Weights of a small mixture-of-experts language model, trained from scratch on English Wikipedia.
Size: 10 layers, width 384, vocabulary 6672, 43.4M parameters.
Below are experts of layer 6 (counted from 0) of a mixture-of-experts language model. Rows are named router (the router's row for the expert) and show model dimensions 0-127. Each number is 500 + 50 x the weight over its row's rms, rounded and kept within 0 to 999. Numbers have three digits each.
After each expert's rows: "gets" lists some tokens that make up at least twice as much of what it gets as of all text; "mostly gets" lists some tokens that are sent to it at least half of the time. This comes from a sample of Wikipedia text that the model never trained on. Tokens count by the router's weight.

# expert 19
router:650503445418516435478564512500522464537541526514519581460424518501498594425478472512505523514516501474579508501582500493516431432423584544443515496491480625477505575476554479455462529582441364549440455390526459513417523464481487476455492571490449459525442503464544563555552468518499501522457485486500507546559431601453488387526524517552409424520548542493415468539466502410491584579512
gets: " H", " S", " K", " M", " B", " L"
mostly gets: " Phylum", " Clade", " Genus", " Died", " Born", " www"

# expert 1
router:557442452444518428512500541475496424433390462504622473522440591405574573523534455584441490437511520560500535538506504494499449486496488506498498487462575445458502542424447497562537594607485483464528484517545542519493532585510507496433552536495505525507518515528555464519491533418509408502408492498483515490462447440517479400534477507573573461534519520542449500600478388516442537540481
gets: ".\n\n", "\n\n", "==", " \"", " =\n\n", "==="
mostly gets: "==", ".\n\n", "\n\n", ")\n\n", " |\n\n", " Mc"

# expert 5
router:531485582505612514457426500605483539561446503475454510454580533483475559573592559526489467486371532488607579456448403495524515507523480490516460500538561486487469555437513433545534438525406568549531465524534566454547418508518465544470536520567481456455468549579454503536443395596512472549616485501518520539581600518537484529474489509505496512495539550591547520423517486526396507568473
gets: " and", " to", " by", " with", " or", " that"
mostly gets: " and", " or", " but", " &", " may", " would"

# expert 4
router:438573502410536519561497512519494516476537517497506426477475443445456594571531518524550454464462566513486504462419550493454537513519447510527491500472512522539425436442553464450553502507552514493524524492486523504533422551586608441518534525470537481483526490590537548411437542584459567488447421616445458468531493498413584460474489455552466533505579436497450543544434469591643473511394
gets: " in", " of", " for", " as", " from", " with"
mostly gets: " when", " about", " after", " during", " among", " around"

# expert 12
router:527547522468597530425455485490428537482532480490440424487459474470434594537507422508466521501434461449455480510505499524498527519475449616516422442539492531512479471415464427467494572440509534522571480541463504456590450470529530490498501453487461495526469556467551545490529549465517464523494485460427440490545513515499560494560495472614433515434495492524447520459522560518606510476384
gets: " of", " in", " at", " for", " from", " to"
mostly gets: " of", " Of", "=", " @", " at", " during"

# expert 6
router:496478472522564554521535473509583679531600463573405523505407539449563581522394427506522449538511542474507457614497477570576539495495528474573439514506455513503471477594556520459426550443368515479496456412458511514512482558516402529589417506490514453444423486427405496514583459406541539466487524449447458426490475532467490444623461599473459507493476458563475564494610509448549474437477
gets: "1", "0", "2", "3", "6", "4"
mostly gets: " Animalia", " Died", " FW", " Spouse", "   ", " MF"

# expert 36
router:568449555450436464613435431481516449528465522450527487509524499494562536497453491523557439558562591468498577500490509487567541437495637563478572482484480500637453507439417452534432570533519414545420469464477506558474533504478535595428463557488409464562533530544446356590535473369513556465574421481481507366457496425464465515481501523451474511496532490520504503628452537446439537479518
gets: " B", " R", " New", " W", " S", " M"
mostly gets: " Cas", " Ell", " Whit", " Queens", " Pitts", " Wall"

# expert 30
router:543484533489445532484456511480587445514467479536602564492369414554509604457524501465557398428441471549488505498510402579586398480522573577515447514416541495496558502544472456495482505528425539562464484496514573454453509540532561565493400497517461569566499466498519580452454618588493516517504586479530467521514438530422452543449553576516484471460511563495419522440443566462423424521475
gets: "h", "i", "an", "u", "a", "ar"
mostly gets: " Bh", "iy", " Raj", " Zh", "akh", " Hong"

# expert 17
router:507431434494486548481443521457468466559478530495499587514486509473453397506450441534567472482520455594558592578421445436475561500454525452406455551512460544459570384547533529460463540491474423423516488475518431446512619552413488530471421537556540547513565438572531517418507460406455447468538425546459598516432506408522435520418500567477460477502533451567585548556469516549528449518545
gets: "–", "th", " km", "/", "^{", " +"
mostly gets: " km", "″W", " mm", " cm", " metres", " pm"

# expert 23
router:465432605610508518509487550443425516457375456508414503495578536484479444459588464475535518566471544542562496548491497524575552532564444521458503479518436421392509483547454523471412574422435474433550484535493580468441491448426609454559441394509477480452499540437487474584546561495377403531498551556558517442570509522561543550548522561490516526511539511523495486439607503493570456472483
gets: ")", "\"", "s", "}", "es", " It"
mostly gets: ")\"", "\"", "\")", "!", "?", " river"

# expert 37
router:578510440513449427461494508499515475523487471496465459536560579539538580531479516426475449410511575447474498451442483575486521433449507400487416476528592475525427500349588475458481518461454506504480489545501505468500453458529424520596559496456520499464582523521460513489490428490507526489564576500600475492517532427546472514504456473509472542590452603575499462504572408486530557465482
gets: ":", " |", "-", "|", ";", "="
mostly gets: "):", ":", "=", " :", " von", "',"

# expert 22
router:459453536470528515516508599489513536597443472493527500433491435521574537577468454563443430554529545570528509465574525512486591532508489505430548526438450575505470596506571495528559577477448609517461435477483476524410496458447516498472511501553523597499492535493560491523546553530562472390436519555428496515519558516455453493388551449514540472585494539506501555491457540503490431563394
gets: ".", ").", ".\n\n", "S", "\".", ".\""
mostly gets: "\".", " .", ".", ".\"", ").", ".\"\n\n"

# expert 3
router:571528534441595460521527484458451532422539456490451493530550391478397499556498550417496441468462447497495452398469560487417490520528470564403433574601389400570531520451491527440512512479538531498474542437529474441420462506506525523444550466495592487429529507526563545388494487499533538523416466497532421496527515529475490370461521474557476520519560541449542485504491434426458463533483
gets: " |", "|", ";", "°N", "″N", " —;"
mostly gets: "°N", " —;", " –;", "″N", " -;", "|"

# expert 24
router:527565435377585528437496524472509504463639525455491521460522461442453550439388402467474505361544508466549497530549572519511443440481578515510579434503495503437506545508416528442550464495538502491592501473487496492541446502539524453474608491525469453432524420435515509502462501496531521415556409481461532484482543426473421471432444518519465457452508456539436410519502482484486500563529
gets: " on", " October", " January", " April", " August", " September"
mostly gets: "On", " October", " born", " February", " April", " September"

# expert 38
router:446517443510527461473530510582531530461542489510490518463498517402558411597497452449521482466446460528596469507492448593525484465536491593413471437573470486449388552536561517561514613412407518458447501489504454469450577555504516458427498476482505426540538593460495543435550418482520496395546540510498574456577467513530516516536493490436591460544459488454513518545569495433537508517465
gets: "0", "1", "2", ")", "3", "6"
mostly gets: " JPL", " ±%", " MPC", " Votes", " ?", "/a"

# expert 9
router:512537427514440486496498484561555516455514455484516444498407510473408473467403551430483486467531504498426476523490527451506584444473491510432488429521508392557531455545407428551564477471451493521502542474413534457609430506582457403485504484525494578423536448488459468391522473486502428507523488461510406484565533529577544493516413430506504505488494498529508523452496508454661538515513
gets: " the", " The", "'s", " his", "The", " a"
mostly gets: " his", " their", " its", "The", " the", "'s"

# expert 11
router:450511441576576515616448517576521540537482490497502509498475495462508504495414445570488604538508487457562499499430499427485561431565522520488535475615460446415456514480520554555570499490413424478550518477575498489483495474484504507459456557534446625489502484447464461498537517492499508488483458476499510441528466503476434421557542607515485490528346479407518533515533539559472478467522
gets: "%", "0", ")", "1", "2", "4"
mostly gets: " %", " Votes", " Total", " Candidate", " Coordinates", " Apps"

# expert 29
router:380433495510540558528506438495480447521495504518481420526489540521467461519527546603411499512487445458484492522467482438500433527549455461399426521474452494536480475479517494492410398475541464458467537557551485578430541527492531511450564426466556533497534492423531518543514463485487424526481540544473534596462498460597602563532508418523477478529550468488520502386537454506436629494506
gets: " M", " F", " C", " N", " R", " T"
mostly gets: " sl", " gl", "-w", " w", "-st", " dev"

# expert 13
router:549544472440379598531458604426544485484513492490593433562506600505477438440566575512507518537559455499548450462515573478505501585494414512530582545437497547444469513513539482511514526507447506540501494526578542564470545474539462467537585594495446514524538482533462608510456524443409482531393525477437457529513474512621479523555560468497530531506514500494459411552436418496546511523459
gets: " (", "-", " \"", " un", "===", "/"
mostly gets: " un", " dis", " (", "Un", " Un", "See"

# expert 20
router:462498449553467504439564563604560498514485562495500520536517520551479538453436532445426521537469549453496499568505426414489485499474543534499552478473529472525548517538521443503532543508587538486524513489492504526556525540557471526519460486455575469591446415444547567504527430489571461498407504511450501554512523557505441480542432576506417574386421432476521487501483640597444515510532
gets: "c", "i", " St", " c", "a", "or"
mostly gets: " sc", "c", " Sc", " St", "-C", "-St"

# expert 31
router:447498582574559537461460558527411448502519475452455559460527504465545467599437514469511523422534497451483513517415488452506522512526552424491492409528508526440526558571441520479411540475491544453555450482525482482511465514493497461524503460496504430444508518443533507503547510495514487430501466473470513459573474405523566516427449480374517549475594481443511471516517508484540463474507
gets: "1", "2", "3", "6", "4", "7"
mostly gets: " However", " however", " respectively", " there", " million", " here"

# expert 10
router:611489532518505485473614497542540573434550544468481461560518484558588476546481482438509559443524547484490488578419552529523435586552547516465500534398488454550541545559536527553434489541447607471474553460495498463500507503530485520493451499511540505454450480499392476534400471508479494610488505428565523526515568504534534550562521430579464472467553393569527499542453509482552570497415
gets: " ", "–", " $", " £", " Preceded", " −"
mostly gets: " ", "–", " £"

# expert 21
router:435499386517437548531501515497536632482471443403533538478518511535599540504486525477480505498512538488513506606484492547503470468511558451529497472559521438512504479647475413553512413574446490445527570502531482510484571473476537494572623480515583453439574459514474492507436487460420575474473590559520495481477394465517508469462583510424505443477545568588505333509456436443478471500539
gets: " was", " is", " he", " were", " He", " be"
mostly gets: " they", " would", " was", " been", " became", " went"

# expert 35
router:457430434438393600495511498567503469483435562457423510408604438580331507375446559529480440501466496516569481496570508460526345527506496481517418474464445574510479539420465469549548549512509508560546480540506420457494461492529495497601486545504545539443552538514506470479530492542506544534581493507531404536579526474494495415592512478492476487560526533484470555578569387501509468552468
gets: ",", "),", ";", "\",", " –", ".,"
mostly gets: ",", "),", "\",", ".,", ",\"", " ,"

# expert 8
router:475537545540539564462577456523543458489501561479587503482491560525600464432566515536549593560521551503454440540481456455515428455458479474566488446502492535502573552408520522502517519539581477461448486624567546433490561428465481463541548509492587517617543462459574507483536481645486530458458505523491528511499499576591559539525461410418504592499431453567508500414433482499356565508521
gets: " s", " d", " p", " b", " f", " t"
mostly gets: " exp", " att", " res", " inc", " ref", " cons"

# expert 27
router:346547508424439455452441480602507481509508454508499535399532484480428565605491437460485399473543606484515523426511442507458589435483443466441599480532572489505594439617466458461521396568413461503525509478466545538563552522561533506476468447489494514444464466495521425543529438504551532527489545525494494489482478473523502487499453498477611502539577561490556494495439403498568505504495
gets: " a", "201", "200", "202", "199", "198"
mostly gets: "201", "199", "198", "197", "202", "196"

# expert 15
router:465538474478431446511576470491525501375417455515468447566509511562463401482494530525507625497448492437456518483526509523427586575478420486600567509500517419546556424577523463537546422538566575513632518411400436556526497531528430459528502457481558520431430487502425510537469478514453495475522516456529479505508582515542532617549574506551523420455419557455442475507437539452380514526558
gets: "ing", "ed", "al", "ad", "le", "p"
mostly gets: " art", " store", " stone", " painting", " carried", " dance"

# expert 16
router:509573554543472485484362481564414565469549509402476491475458502506518423513456463439529588462469484467513510511444520509499413535485489439536597471464500450501531524477480543485493461368492479479453474509435467558462487526554482435538555528506486580610500470479486443467524477403450452412508499549592544560387478549485466538498424460431522447616594442464526553489537462525570462544586
gets: "\n", " |\n", ")\n", ".\n", " re", "==\n"
mostly gets: ")\n", " re", "\n", ";\n", " sub", " pre"